Weights of a small mixture-of-experts language model, trained from scratch on English Wikipedia.
Size: 10 layers, width 160, vocabulary 8192, 30.6M parameters.
Experts: 64 experts in each of 5 layers, 160 SwiGLU neurons an expert, 2 picks a token, a softmax router.
Training: a variant of Adam for the experts, 866M tokens, 5784 steps.
Below are experts of layer 6 (counted from 0) of a mixture-of-experts language model. Rows are named router (the router's row for the expert), gate (a neuron's input weights, with its number), up (a neuron's input weights, with its number) and show model dimensions 0-159. Each number is 128 + 32 x the weight over its row's rms, rounded and kept within 0 to 255. Numbers have three digits each.
Before each expert's rows: a language model's description of what the expert responds to. This comes from a sample of Wikipedia text that the model never trained on.

# expert 41
It responds to: Place and list commas. Commas and semicolons splitting city from state or list items, as in "Akron, OH", "Greeley, Colorado", "(1956 film),".
router:124065108143147138097106114134077153111175153053107105125125170146124147141067101103146124129180163103171121156080084152168083140096079114189140146105120095127167076124084136106098140141142158138135133136165156099136096130087149144096101140135084083115177086120143109120118157168082081150142137153152148164072077126188087083106136118148121082130108051164167096184102149087117087182160126127201143101117129106145135123106095081110135124096166185086181121064174118191160119101088117
gate0:114150119084088120125130148130135146130148114149162131181077204148135093110134141118138162098148120136087093074106103090127082156112098147170137157069115076138122155165137124182131080140139189195058112123156187151153113136152122072166143116130150095155110142107132114138131125087148143135102068159169124113120084141168173131138079133137161101172176130210101132169124143097135107158147092061144169101159126148173136138089084138034065090098103104130142087142098204187134117135153095
up0:121102113105179141128131131138147082085111205105120121087169067140115091183161092112140123126100103168111112117160131143130170133119102132130164101135172142172200103147123196088083138123133085097155120148148143192162092153067099149085136068145133191152132097151128152071097159123138079119176132153091095131062199164112113180112140119154115123125150118134110178084095131129141203076113166082118092094140102165090149145195185136145120137156140100139126108140055098165105136066126135
gate1:048124116131044171147118110117166118138084167103097113119136109156112124154115082160141182136118166181073113134107119127163112157106176106169131145142128134130136171148108078159134065125139116176104112132137096119194117158210150125158097162114142159109097159176161105093112107096127096114141109152182079119129123096097103168063109152175123113081136148148125143102065117208101117084133196077189120109149111171151152120114138100113157079122105129175170147108073136144177157072156077
up1:171163162092119165142116182146104172172114143209098110119135182144133119134158192133094114098134090119131123100149175125130046088080150121111134123123078136094063124071138161109134142143126127044155124141102111165120074133122117112109134123134140029202102123125153181116116121111072144118138142081066195162135092128135146104123144123112103150120190165131146146124187075089151115145126101099101160149152157103125111117093127107157141182089152103072121079106102177131146130161176192
gate2:122164118117110122140188096133137066120119118101107119056169121154111169112154142135173115089114068146154112113093124197123133094151146103137223129106142143098156102135097170093131117139111156134158156112097109137118068162076122117148107124164064140137093100125130119120149156187156105155150114038077130192222172119091039159118122071077090109096094080128168134095096097111139174140138144106124121132063156143139116118128124149127108150162136088076117170097142123077144088090144143
up2:081108143160106142155095159132111096117189162067156156104113168120085115101073130115092189137114190172125117146086115180139142120147122150171101107097127192183125121145210111092096084071129132134115178107156130141145173128109144122180171149106070093093116097136111100119119129146102180116107176141124116116145169115142113072174073158111088099121102118043163148152101173122085110068097161119107135156093118134154150097169170148140162179125192143112124117134109089125171109133218143
gate3:115134195148100125152151118133125083157134149053150105096183181127114143144168135071138112119119103109112140146123145134120151132087098150138165128113130094090146096116142083098127091141133105102137163120147122148093148185119095140121142109166015127116115073123139139174114086166141154118150203119104152143165127091108121070168080126147113123110151148151126161096058076125114164086203139086060115235164147193092114128132148176140161097141112143133146115156128139148145116091030117
up3:098140144151066153124127153113113109199063097182108130137167158110113107137140128171135114135085095082172107156120145140127141178122079116172156126117109063097122156117135099102147125112136108095124170104149131157131148186093095132175137140144006092119185099142134156159131123126160127134072139144077156127166094086145111109152088130145139132172167127128107149080016086110116113083162163072075130153156156151086131128094109139128150077125122093112172127098125128173222091144097137
gate4:144169130143173045095196120139152098130124094117187110072178128129123181097159086132102134136103146082129125162161151196141195165205166148164139176155106096133095083095131112106141147123109104148160094099123186161147118128095112184128087150140043135120077080100118163086136102108118142122129163138155113144193150116076148096138120136075136103108145153127065112104092121140152155139156096143074197181118148142106123130134086109108184114131140178107098147116128071088072140116142162
up4:102115156095128127152115147125125167077149159016085133127145099122130083137163121118126142110137111079134117112103141137135125100090154159134128090128160179164115144177144114131091137145136029109213102168095119188104035092090082140085146130119147112180132135142124070123114160157131129101163136134094132155116149150083143086136136099117074162107027184060136127148162090115127161137121127159069087132111094104159123135195158125137147152141156072121136140123112136123172189177133121
gate5:131152130132143158162081110143110197082162100073128106091127171109108119168119102164112133103150159119115119149113132098127165173066157152123109085102136123140119116168129086167132102158131172155047138201169135128123150125127160149146063154078158086224098066114146087156131105092108138105141112137150138152101163139110157105130157127123071108090155196096171104151088195144072132097188077105063179141193113134106122119158143147163160121115110177173143163126104148121100157157082096
up5:153110110145086118126083151129131135083128114134096126103106161119174115162142087092093116170111170141123148106136132074120132174109169136127097105128144155112158108141105073120150086178140175150121151167093125092171074118136129140113060149119148127211135083066129152134134122042122121109128094212200117160092175122105158092150139190174200102086148168136159131134075131154068169135175130120046137137206143126097117126134102122182158123121127152174172142114116154152143159141186104
gate6:091097126169127129187087111147140113180119162116106144152145116153134135122100129163106127110135181131114116122134149107186139132101078146131136129105127174120080095107059109118147143165123115140178095221128106181122138118108179156131140156146073221130149131088167117110127125126165105142165135203156107153167090170146082103085137161120163142124109156162143116087117150163077088079156178168132098198115099101137124144091143192185120112110202188111127074129177134160169174173149085
up6:123111177086120174137175117125147145073124140141113109131141143153097121129138137105144197117142050160130164141075132183071073105164185057150115131154148066147185119109173132120119117134130095082110115091124076107077161165167109154093135115118170054092117136168107130110112094134074126125111151084095118122057187126126189088155141094131079111096109158067114162125127109171175101178143169088174119115120156160130140120161122076093159140139086086116150158152119158093094091074114163
gate7:124128131093110166151124149148109133128124097128107063106091186135132135096092163125134086127115100186158127096109185173126098164162117129138129129136144099151099132172121124085101135145151179109150094143136103166181144128139077154101160104091127077072144083172093142112117169063071148119121135136093131144130091100158139125173088168137199088155149087113152164209125096184127061142101112056146128182155154148172139147114070092117098138111122172100208083192165143091106144143114063
up7:125119105096124153165164165116136162163120091088100088079131141108105158047184136160126098125162159167107187108105172160134132133179183114083129150161154126174162208129118145079102141159134055141103105092160108153117153117150099162104155108119148070076192059166138160156075156079148113112193125113096141140071131143114130142134128136157134205142134132080095066109137139185125086187129077079126137171176123102162138126115135132146122162117118147112185117189126149113112117145142090
gate8:117112154176103158170141135122104151155125152115130109148183112124123142124196155118185071125105051098120100182156087181159128126155183092126140122137135143070132103096112135129165107161117217158121132137124059147062107113170099131090090136151101109147167084071132187143142161152119094116146145129113111161155158148097141141085133136161165143120051119149096087051111092157165195080165142127076188160136156132143093129091112130143198078131140090122074126085141142146172137118096114
up8:093121201085178086113139100146169138221160156161112097132138122151119147127145104076160095120072119091193141098089167145156128158158119094171142167125122085136123114074143092115129160105099144139154154079099098124126115106079120137118073121155112086117182137121151124091111150140090113193074131088081147137193137148173135102118121107077103095103149159082134153126144068152187105137161114138043165123047141135165146116129071144110131118106134134067193170105128108115109081156160157
gate9:077129109139156150117116123157088025122124150148176146099098151116119160124088186097127125079141139143094164165122179165129122083174194148166220143145087063155090142155157168168129135113144116114141146128135104117168105190167128163045181103130132158163126089149116153137100124078101122105081131153143087094134150127151118111125138107092119107133183161181110130162082193118145134093175150050171148154160092189113156141174146122153144159144144119078154103121116114136154095075156135
up9:148123131123173066123108143111159123211088133057144106121178091139122148096104112143130124132034141091233095094186120140168118152092159126152127132061180126145145160104095133120134083147139115140136111159187192153113134093115156128146107137098094087137135127071129057186119175099115143119166096177204099154154106124078121149140098148150099117096096066140103161152112099085134127157149150083081078114141148174101145144110068189151128117117102102147138120141116119103121142090129100
gate10:129142143157092214170105162103089116132153116142100154139089068152111157233178193074150146119110163154168071137164105083151138138109030089154118120116132134090126166132133141095117130109111100147072165129107110103176135143115119121104128119099112102106129166125158138115111153083145139115153044114113109110151117133210163129040147118106116096105122103152133172156118156115120075130120183093122164071113111083143132105165115152111135094111096141128114160109140163214154095173137175
up10:096093154076125085151152116162150175094104200164049102118150165126120107053072087214142079118148131090106159091057149164113073102154207140105145130115121132120136086124099045197106141126126121134161117128086102124147119122147151124139115145150164115122134137138124127158159060154078089157119206114103128144142098140096102125178114092125116157174111120105190135095131066149153097115122104157125132162112162130126107112118122067169111170111153118139132089170154135069116129145172082
gate11:140163097161113069072136154122105163170174100082151157130130086142144118085139109086123110153114070133109097167176155130137141103161171153139125094151090105141053082113115155130149153166086086183120103097134150099145139163159167107116110096131126170164116077094125174123123101165119148152106115095093077167158073120164115157136133165110138130034184184176137065138124091121122121180116076095131129122099106188142094145078084124089135108121123154125060148119148092067096115169110202
up11:145154049188159088183184086131103146149137173110168100087130104136124157124157118119085089084120203127087164140129108081122158099140072135144124085146151093164124221184144123198145122126127161140097097133161128158131140155140095141127141083130152140120079175099191076086161079121080098143124104078133126151106183109115116124105106099091122086087134099063051105151112124108112091119182165076123156153109146167150131141124152168139127137126119168129155120128136200100072112127092149
gate12:097108139193153151126112110130150202139134156190140093125106172163112099116116116160097156145132112190116147151131187077116103129140111092172110111154143062213144145129123093130078117141144081135145124152144077106107170131120177141107210128118133150079169150182145094112119142086158137133146088127135097137137127127134147094080135128219085121063135134121140095158125113097087110106152133082168083080181114139160166124168080105180126120097127094131134081127129044200092185142155145
up12:200146178088133094154092145148105180072121102180111092052131142088133114149115072160118120150140093129074128106078159106110125060135159125100093113123113099124159136131150076155124127175141131130132139143162097098139164076121167129109188139078144126093071117143096116161128130138112203122172191115202177153124178108129151110217132129169083155137133124102121144123187078163155187174106076182121133118141145102153114143099176103105135130085174145133145130143174100076101135099105153
gate13:168183103102199126106109121178113169159132103129147117110125133093156086139110135149157148134147109115102104088176119102125132179148141147094157141111070042140096130143156138171145146151108180144073101099121160098143162179138139098155094114122160147160078086178146135114149165131140133166068120123123165123127094127146126124144140130141145159206255122196141129125101099099159119180132112081177183165127136127135115135070097122174096092128090149175166136155087155118113067156084164
up13:119160109093116119065105120110126059121125120178075133153141169162107176142064109097146116147114133116182121059113090125114134083217099096108165169126109133107097166173195123151120058118119138075204170117157135081150172072106142126160172170126167165151153130127149154099125077119119103158156085113132127157129124133165112111145134100078138104137088065089177149157096089121166172059114165132149122095060111112164148140168133115131095162095166148098076120140130111082158137134138159

# expert 29
It responds to: Clause-joining commas, and. Commas and "and", "or", "but" joining clauses or list items in prose, especially commas before appositive titles or after However.
router:127108130138142145081080117131064166124174161045111109120132148141106155146074086098156126126181163105165144161098105165188101134082096112186149158109112107125165092113121139106094146120113160149123125143178159081139105132093176143094087136130101063120170097106137121124121178181077075160150153160146134162066100136181084071108127110136120073130105068164176102189098154111105092188151122120198146094111115103150116119109102084115147143105155204097161130110156096171158125086087123
gate1:114118122172131126170186088143189149144177091198190120165127090152125087126133166152110146122135123097189138121157132139166138139160102108092125116149108127123064110022132086109144135113141186145164143114115112166116159085181133118066148097106087161064073179107151142110096111189156143155093176069086086141157134145110060129086177128157120124152163172095077184141104126105113152151158122167111152145084079129150149130167104143091165127127118180147139122160131123099095144109072158
up1:152077103102158078100200121131152157130150091159135094156108124172137183125138133132131156154150137118148110147174074146151158136142091119162066142187107112107157066059093147127171180115153180149111161107048244126126082101152126133147114055101087130102039100100126108087125145176109154128116077116132105094072138089193137111142118157128120145112142127125072150147186132060086157147148124120114164147157128103145138151148117114090156135129113169163110138123109093075117127135098144
gate2:148099107109045134144148094122128133176099209130141108114155102113119120152171118157095105116121162171157142111119163163138107111198116133182105130165125158114111167081141065157137141172137095145190102209160062179121104132054115135175119122144099165138151141112206135133169137120142095138079124182089127140071154113108156075112167158142150126084139103113080188133115129161150131124180123123077074162156140140116142119076122131200132115118160137120187093112146155124173166189105158
up2:172148047162136099070115131090109134187110141123088144116126119080141132118135110107102127158114175152161136118155150124124173168133050168178085153136100150121096175115097133173179135128145100123157084143130130140152162178129135122207128107165130160114104121101167140167165112098149107097043076151123170099156143100078109111121145165099137147066141133096090105120113123071079117127118124109074110187117096150105128142132101178174112133142132205159145148110125065019153103176116113
gate3:100161162143115158138086149135148135099114155174140112095169126162128070170143141165081131082128149163167133100113126187107146113163116148201192160121081193107105080122137097187152124130116107082175200097096115125153143103113077095128158131146095144041119159149094154142127110134182112125111120208128100111166176140100164121148116140137116115102155198087101127137110111128089084121097186107154088115073134131191148085135164087164115134126160136166147132088116176086169161109202151
up3:080129137187180131095079135169184165161177090160186083165166165124138171121136182128131155129140132128150136126136106189114139148164168063139207118119126144170177123110117128112161141139126079177118163128112148126174153058142180114095074162158115166082126112122090119143140126146207181090104133138098139114154128103124108150157162110156144190086091114129145118124184103141153149140090228084148139122167185132101104150052109139125119129141133104160117148125140131059111154117100174
gate4:111093088149117138170144103157105149152187175164094129103131090097084061137122176186168083019156124158107148115106128098182103098105135138119151154088125200043156126122103085090132095114085096138068110117130106130127137153105094135094129128148146135128155148142139141139134186090086083165090107132200105106131131099079196145112168135085090141090118180167145133096160120156161089112177114125110170164158141090112116087138085139130176120111141110108159115130136067156099168181144099
up4:108103090194107149149105136120101153096130107138127132087085124116137085140121152165114114111161121159128104110130117113164098158114227126109112084122131156122110140148102065172128067121153119180088170094150158112109117109182125102094116157114159073151070116137120117139132157102083118074141062145202098075091156127102186119097152139141101153119116175113140136127147237108124064095181079071089150147192148095132144097167154146138169109128135143153146174097109113086132163187173092
gate5:156145106190121092135113105182166150108150102146076124151119137149084119149186108151093188142150095111100115158201111081180087073167087105054117166129087118111079151139155156125079147131080136193148119104171197108196180165086115134156130172111114133128135145157115121127140127121153144130115168064140142114144120191122111153176120072096093124151172158081123069095137163159131200133116125076115152095043118146153133100115170159125119113093180136102114112145135104109141075100124123
up5:141142099190118122153095112163114124095168106109111158097083115137102109150233119197080177143091064127078146130169167067181099110124111118130149173175093117158052120158179087058117159142093150178109134126142167156080143120035125090136132137113117103151147139138131144158136145089135099148134155096089122110151155162144135151191102108142062147118168146095119175133136186149162135149098085073088104103069106148100134120167163111106113153105138179128093139178130109136115097124128130
gate6:095113152160161114159159124134185098170165121117013119188093113139108196088123102116064103128119122152074144156103151165176141160130108083156115095126127134114168099123111172107125193159102156191115177142181149139087047174117109134134134173099112106132111063152148106137126158138159104090098180103185115159109163146166183158120126084123153117072116112055119108179143132170078063141152112072103174132134090126107119150181133155129155136110128130157133109141103105128151101148116124
up6:154133106139076132178133138135119153091121127124177121049146127126130092141128180205155173129159171090119120093111203102103151102115088161145134127106138120146093149152118120099097067143132117117155100119135139151176173140108162140176147191091153196148114157079120125116106118092087134137146111113087129152139112095125070129167109163090093112242177085186127145125072123157113133113126126140186081141164214131166138115088177092095099125113115171122110135114179146100078165098177109
gate7:111130175115066171161108123163141168104177170169125149096145127144111100118078170091097085120108118134092130109146156121156154141151059074127141183072139198105116110095114150099103112118067149130133129128128114084122162112090091130115203158108127220139163141162140105107123092081056090150156147150143096124158157115110121112081080115147101137087067158089122140154122133129165109137100160180096056134062110130134168045187142141175142147107164163149157120149119127128081122121155182
up7:151118082106106109140129171100138086085165139118142125067109153123128089151139141123085142124160157130058145123155149156064152121109104127135118093123161199109169138130133151123141063105136155106132165144129138177095081143079043159140165167103134170125157109167124095117138154158084117115244125139117142117118188097112105082112100134132089099151095190089110123118198166116174130128122108079087092138147080112114120133211203108105135137131145098171114128113120117120089226114159118
gate8:156118183086153132079117129147126134089106131086162136111158138151125117129140096091112161111136131074077041169157098066168105153150145137042165103102134085152174118128136152155119172101106186110080090098140089139123151114147098144124059076067118112121056128163119122123107125168161190134152121126158142077214149104201091043130122098119169062137128146124093117108171154124180135130124126132134115111085149087149166132104141100141151120120147111074119118162127162094109071159112160
up8:119152157092133089148201122118122140187119135159147101204110063118108146145131133133153114103143167122148152078123175108180154134192062122118154140097104092119087150141150096092104118195100147139154061132125121148128124130150211174100106127118114163155109215123138160079132140098114109121131147086106099161163156161192081135117162048151126078086179125115138112102082093143094135080143139128145164134038148128143116129147089154094061146120077148100158118136116133129122156059107111
gate9:081136179136152147184082076169123122127103135136087115148128153141132083099125155171134119140128135079046136087173188175086104119097114121132140144124065152115167171139133152083155151150139210100079136112147109099127145146165100125148155137065130116133076112146168126124071113166130153088078170133189146123145178110229146144172114088105132096036103143153099108119110145131082097135136140116145100128065124150189133160106172058120174129102120121077127138110100137161153170128118129
up9:121143183116139121173091099134073114123119130176100110160104171116125115119120179152145136166172144104063138092180163157077120139084126128106098152154076146126153163144139122081134164171154213086117144122122062108103143183178118116131127127085140099117078119178141153131092100131141151096095122153165145107134166092255117104186115072157146139052179186111111100071148129115079103134133118146150108145083112149172143147096140105147180155116130109111144124157099149177201131136127141
gate10:145143106157099085145122127132178168132161132128087100090114150215131107192146173146143094106108106139142151114141107128132162136141109166087158129129111192132125086110109087103039124101114191096133135120090086142144170063127113111069148196134110146085154144114115146126106170138173175104122172091070043148125145158093121128088159097151107114144102125112120083151132120169138117144114202160132074118046101105186153127065173178125154139118125171139137156118143114159198144113173152
up10:131152162147073113077088123102141176143168112144136123090196113089135055154091163174067086110116069150153140118102113142093145046133180101128203130171130193116193130122144099158099147094114108086181129118129131146175086115084072092131135137170151115155142175128132158155141099106180105112157130177092118149147159142101176120110127172187139122114121139120087142181148107119115112139134185150073108117109174113129124144136106156122171145135149112198134124155097197142090156091157194
gate11:126060138158132180158118121127146149100183108193127108153117114135136150130095100111116112127113140090065062094080134113113111138092101107100130150086112164147138131127120174125117091150113147155060142175153114117098158060112156158124121128088109146132111154088168107126116095103161102115089094116057097133078121115140146061030163137153130133037105162092179164143143146150147070190123141152065104124146128058203184111124164170126092121132148140088143071107123116073131149141148124
up11:118182154092144113084143094139154128144114162063190148141145132146087145110164173106161164101138131155166183174158100127181143062147161127147147141167116085155112083078111110093120171157100116180172091088072126135164100157182169133078125094142124148071116098180126174123130148182121161148136166113162152140181135158143103156161167110126131155145128155181142078077126078071149150081141106184182162129125128186092103134098080122178158119118074096170170139162126107177126118126092143
gate12:110131181152162162124184109149121102192164119122040120221145143183116136147119119142116127166076145114129106135132144131191073152152185083102112084104110146051177156115147159140118160145102137186128187146157101137071127128114130149152126210074097104144107119168149115102145152063134119154096180148182128187130118128173157159134138117177188078158121091102120133077173161129131080109172095148137099117102075131129135105129074147158102147108113121150156097170100144138152134091107134
up12:139116159092070133155106092127120100081117165077111129105155085124093140136156125088166074071146158139125128093070130094161165105085125152152165153128191149188124107138095125137073090128090119138080097184144113128126120179181100160093130050150176157145180166102124160174106121168151128087124127128081094120114115157090117146096158136077049144103123125141169169159118083173110181092091158079129086125126176093124097118130201167177157114129135118083077126158145148119098173158129086
gate13:127111098117109112074150088144120111128169063173143166139141094118123140114118161172185142112122107163139141111140160095209103131143104125105124126107147154097136128097169113061131162115127182078061050079149140121097120101178179108103115138138138138137120154158102158189117229118090136076092112130181136129141149066104106127115159191097127151191113146071151075133160148137085148085108067067120145118106111075094108120090067138098153146152108091085145146150094092154120139167137148
up13:123150093142179127146103126108123113162108177110161108107118155106143124158084125140076126135089133098085132144114115123061156191073122166127109117141093064162055166135115144191136107145145075157135165139122158142170195134114117176114143154115090140127136126111124117076162016163146107147184186166116071124152111161092167128104072055127112110068162131156112196108082130111162139169103167179150131110149153160130119117147146122137050128128129174182165117119126175129098093098139116
gate14:094152164125154164085079126155161129110141110143106141118119116152137140083086083105105137103157133115034093151084160192114104112094084103141143151124094101127070110122137113181116095128097032094139129141104123117120152106160159118169163119115089168117132169195148108093129107146078112151196173050054147146197134108168113093134143160088099149153127146085212083133119130110142116158075106142154163137095113115154125109141137086145115141123105156160139137108125071025132106111109134
up14:162121111163102122178092121119112125065182154117181113118148160058114096153059190080121138136128030156081177197122137083154120109120131122146147127123148128177099112140138095100116131137139124095135108131159109179080156131121152162076125163140173144171126133083122079131101109138200153128185101129144100182146190152132122120133112104138104080132165140093114130124130136159089181202093153092091177120176153173095139100156174177093137123137145135171160126129129188161125179080170118

# expert 1
It responds to: Coordinates and table fillers. Degree, minute and second symbols in geographic coordinates, plus dashes, plus/minus signs and pipes inside sports or election tables.
router:099065104120112125117148109161077136084158142077097113164162144154080150132083095075155122120203130135125130156098090148175118129132083083165177142124140104118144130123092166125078142182107179124106091134185147130136081153069154154085116134115098098108174104080178103126069162188122080154119156175167113132085066152180080098086133117126095117150121112175181102161093163117103126187188119131184146098117129097149148078102129095127152133081149171115201113119182109152135144102104132
gate1:074121164089122183133136110113115185142097183087084129077136081103108104147141185083143117124077173098108102118148140171153112119112128115091186130122124113119162137132089079043057120156072129137166086131129059089124101159087144102087141103153132122154140090111121131096096112073164121167169152173132193118113133137154113158141109144087116134079147125175159111131136169128125137146086163097151126176074187124197148030150159073156113117119123130136162105131163165123133058152142119
up1:130137167105120154144140144078131117081098153146078096131156171101129161146141087227138103136084144094163131105051152094070155151161137135106066050141132142143123130129066103121081117094139161134192149116066134151138082115142088143189137083153096118161142103131144112144087131169057164158142147073098123148164195136143140131164117125123154122203115095121147118133134109127131086152125198138178095117167130213116145117141089079128139101131137198151126143125204110139151108116149136
gate2:099075132147182162100092144128130110133155137088077167108100121152118095085148093075111130133147107097111076114129117103151133170120185156136128183049137062128165112117192135083204151149158139163149109128177122128127139164108107186114150143109139094123102140040128083118103121145152151125099126124157102124153194152134115043131100103093136120128135161198127118124154146139073164135164080088101105190099104147120051135100176134113153096136207084095110138139140153131091117134058135
up2:143172149058077161130171102100103136136113152160143120103161167132143198139057188102161088113102178110138120137102155128112172102154144123149135097134172138132134142196066136176141128127119117104068084133144147146131137138161100085142130118139104164182090120230148141097151111091096151112192107180157133136162116145087042156119106124171125118132156113172119136160172085098155154136136136174111099153130118144135143129052102132093179114103088205128131191095128149112107115065123083
gate3:104181088116093127127126115132152110170121084112180172096107114163066115128068119094114154134140072078152153133123118159177076115141108090163220073184147179176172124157194073155207129164136091099113070120089137126084112138161168081174112095108090092130127105140174136153183135208152078158126137108140157088153104090144146154134137138176126147092153160109109086077133114144080137155137193110124089125127112081101122146103142138158103137124123170096096126110136130093095153098116140
up3:127110130168139106091149131101119143188167127120176147139105127125181168116140116159156118087097103122098129138144149116082134073145138174108149144134105111043085107135085090104096136107127112131190170098145077174173153166058138115152140150124099205147121145070066143096182092111104144140126144072142111153098123119117100122153111138131106131164131105181118154144085137090245120129118086133094124255122144141151126110102114111116140125164106137145160165108171161139139111130068126
gate4:067121100108167164111154139110098148153103089094086100127113153141077146143110114180159138148109163161193109122107141117194109112081095140123175128110156103209177149067038100057103181125162154157123091122192163104122140102125157079069089094109149092143130085156166137155115174161140138112129138169143163100142104096105161141142146081115125154082142109102144164088086120099101145188116145152163147062138143099123158054147145105159135108105085135090153102098186091115148088115148111
up4:115074133142161159158143115124152127094084153158082076125141139101114122135103087160165182135101133152132102142134158067121110110151083135129153113125137136182057124116124126091095097093139171111187132147098105144160127143078146094118091147159151118153152085092104076120140095172144127136136081141163158124146087137108218125107155109105169155176156065140143129146053082119184139197117209115184196118186117171152085075140079110128150129098116183111091105146198113103154140128164126
gate5:166100084131086132132044164087103090130093142104127134111136136168143122129047142144116141162149130178180129096160185129148117133084100059159115119103144073143092135106121136062077046129145078133124076145164074178095144146122085138092149145085140109100092130141156054109150153099172119151150049145112108157122121059127050066112113090110124137103103132139194084138101147058167122153138157115110122112141105139183114082113165139106109129133114162149113128107100123110151160088121115
up5:158153135146186151116139084155144131087073148188113120124145162166173139156182150096164138117110102070111097147151122089148115173103116141117095167147131047162161130076095165060144133105108172128108106137087116142132115116085133123151077083139091101123160135195130134122094124110112136091141141152184123158093087108137194113128132165138043132141162161185165142089123154133073165170110084129127140114163150152109083151097097127070162112085131124160201176159102065150056082126137106
gate6:130145112075142137119145154146110141126116144117151069146143093108124174108102087090109110167170078085108170166078115148180190109175199154088169181122161133168135133146146139125123168184072117113125103070146179135091102136110176155124107112157148146075121152124132181155057130151118179160138187133138128142176110194135160162099120168137171100124121122170083140147115157150151103160162144177126071175074128143112164118166171095093128129073162151086127135040146138106103144187118165
up6:138144099133063165142103147120080135074203112102114128133180140128200158102101113081127121102172095112132128092118196115103163177121089170137189102079121193194157153142099164139161117125104157131108131132104126119103149115100170116169180122093116138153128142111167173180176127143068082144160088168097153079085071131126208105055080132144119092138134172141177113128114148090137105088093160116180131169145134063129111133148123162164144121126135112196110161093160124136121165103115127
gate7:100097136158139175065102132175172133148120200144054131149166127139109134183102117133122142195114118124115136177155141106136075193116148090126146119118097190154096137116123178167059170136068173137119085153146152122117153153094175122103060092155141117150139106171153060128115143148143070068125169136100104153110129114109140133157107106150128127157140128119161120148094130132042161118195092080131178064162112096128092101068026156148124146098152114145138129133110101155147129107134121
up7:101162146106118136138129126083067189111151087084127125130148091145092146103150155097124146051132143161211100092131171151159140085112060126117112134172107111123124115145152078102170129124159082080097141096115056125177151114110091116126145228149134114088160112125142216151132124116077180182098106092107124091130100102197104114132144098091202115082133109098116139095128143136125073109082161116131133172116110146095142148145153067129160139134127170113138110081167145151157108104082069
gate8:131140080100103127162165102115190151086119136122135075088150141147154114111137135078113135109114161133098156131090098116127125128113154101120079165165101103165115099127105098154130138116123140125138107131140127141118102133162142123120110119133100096214151079147154144109095122157150175212132126109140176201114092172141107093155112088111215143157079136220191118139101066064124170208137188096129124164071124127184128110027080112092100119114147130134088124138167133165116123135076125
up8:142140125095134145123115081118164155092132114121093139091165197145151109114169133165100151129149165158151170136079066156142174177175150132106077172150119064183138053147085164196108155188123101112127140089133140154116106117120173083127113065159118143158127133191207160142110160118126122174148118118127147133144172191114106136119126115133125172178087149163141177136122110110142126143107183082094134128114115137169102099061077087160141116120151074169181200149183151155125079119116138
gate9:145144141141170123104094109122143160123179125095143114148064138118122129117111059157099154108105107114107079140072092166124146070126100122173146113129107099126092103165070168158126138155118179154078077128130120195128018140152126119139113116169151132146106134149125084158135120144147085141179150111113075144148152151086030087135129173083093117129118137126137064058073158137163116169102163141188169113049143155146125095104098100100144156114125157110105135167091129106094092103073078
up9:126141134121125125108118117201112131083123139121094124070136100180112074054152135144119138139111121154129173162136168134121167127129097090110095169115130134184116099134163065133092103179103093121079196208151096082138184072178156164108145109104119090076197112091111139129134161160112101163099110123138202153113099208109138091077155103147103109033137141178108106158071129179138148089138139120169118141137053124126130133141130152109121136098162097116126102119101115137139158145079179
gate10:102115115113137161150063095123131108104081138112064114148113148126129102177151081103128211136131094117146130162088063172146135090123095116189129127154137125186138166102187171113135131104120126194152177139145108132104102090111099171160115074136129091170168117101091075115112172188153049113118118167108102111167094158127146123116130139153136140069107147140133128081151105150103125163095111127140116040111128131174129040140133075153128061149154108136098193084146134103121153063169141
up10:102141092193118142152127085134154117122128178178165092133130127110121117117110107100124114142048113138123136126085216115114096167149153111151090110116117129099032160188158111124110090111129164127175131071097156115138117120203097131057185112134165135142145129106119111142179086101102168140134161084117146135129087136147090130131148110120102083142132115098073152180104164180191165175155136117189185161158145137101141144142123065064192158138085149139085072126111122099142106156108175
gate11:070099114133184106103124105136144136075116120148095074085112114075134128099136175109179170150145120089118094147150127107121161093119149132099146123137126093050143085156148208121142103160112162177098146194129051124136134150109140143132140167067151086118096120104142148144101103047154080119141185113156146165121073121147089089100136091096154151095160143085180136179043141151168105093136178135144162082129099107127111074154157141182107151108158111112122097116164127213104144127122162
up11:112094114110153123142117137106118173125145106142115057078155085151100187135109154122144133116173123047121090099196145119181112084146081106149144124117110147103158117166129161150119135098111196111164194194140201135174112071092185164124150192110153091123101117143091138182047102091122089110101111087133098194102074085114121125131114108132127132121109066128135140151173108095157119144092182172064091101106108099106186126122118119141141126126109114101142101162141087198117164126148126
gate12:082094151196153177140129184177090182157134173078161126193091136172068192177169121141116098099150115104123083137130143131134159128143157157123137079120111120155117117079092094097098107139101181118086122085126176096191071174094121193073171084097114159130059129179189062151141152186139078106191190119121112136118103154107136084103117088132124159099110130193142148130161117121083123164151151138111180113126118136121127125125100137126113156117079136153123142116081126126122150129122124
up12:164118123121111123132106136085120156081147108127171090144104182113136175150116101078097067140102099123111168160137125096095126129106116151182139106099166160089136174119099142113090179093147184129094032106108193156125136159084132046111125125121126091160158202123127105180148085068125097110125105186123148068147087085095139155114116136160120082190176124104165098068143141129109167110123135142151178192190094143151147152193175154137122097124135104122118117139123119089084095173096123
gate13:104099105098136134157073132117104099194202099108122126154166158174062158110085104108144116111136106135158176129170081149161104091131077082149194153155123144189092136140162133144083186113075117118116106109166117133140150081103116193143103125111108095113195150107117061082073117153137142131108123139091086159136061081201169130106117105201122076120165086121136148133128115139118092181153134126122074100081128139162154047138142109158148162074146132088096107108148143132108140153126144
up13:120130125077122131139107153085097089140095063121125154134171143140164148111121168129132158164059099124165186096185082127108147072159147147137118088175168195157065165153139124115088079069141092089151137073185066140122174067111121158164119150145106148171160181160068167110128098116144177138081104148152153129136127108125163184106088149127154122073168116087168142093162116140144117142093116130066102168121100135127125123136144166180107184162124154153077152130167166117080151171123150
gate14:149132156176120117119138136147106104076149140107119112168092115157115134181122108098161135107147074172130086170145103119179162127161119168149160111085107143091168152123179157123102103110155109163154055145124208132154163141132110147164064113147082116083131121083114110050182118126100113149120208119159112183148121172097126192157142073138119072118170144199142094184099150192178156131140130173193156093128100170076122143136110138116058134104149137110095157102140132135149109094161165
up14:160158110086056117160139126105108125112151098099166099133084151124155135107104040170123104096119161140095135133095093157117116122117123111147152117146126086154131095176070118150189177144147057149132099182118176118135145108199093173109110108165138142150103158150055085123139181130155087180178150153106173094156164132143099106112130126059123074109132122142117149141139192087111162155097081119146075116132189092077090142186153093130108150102054073097145143137125161088114104152098099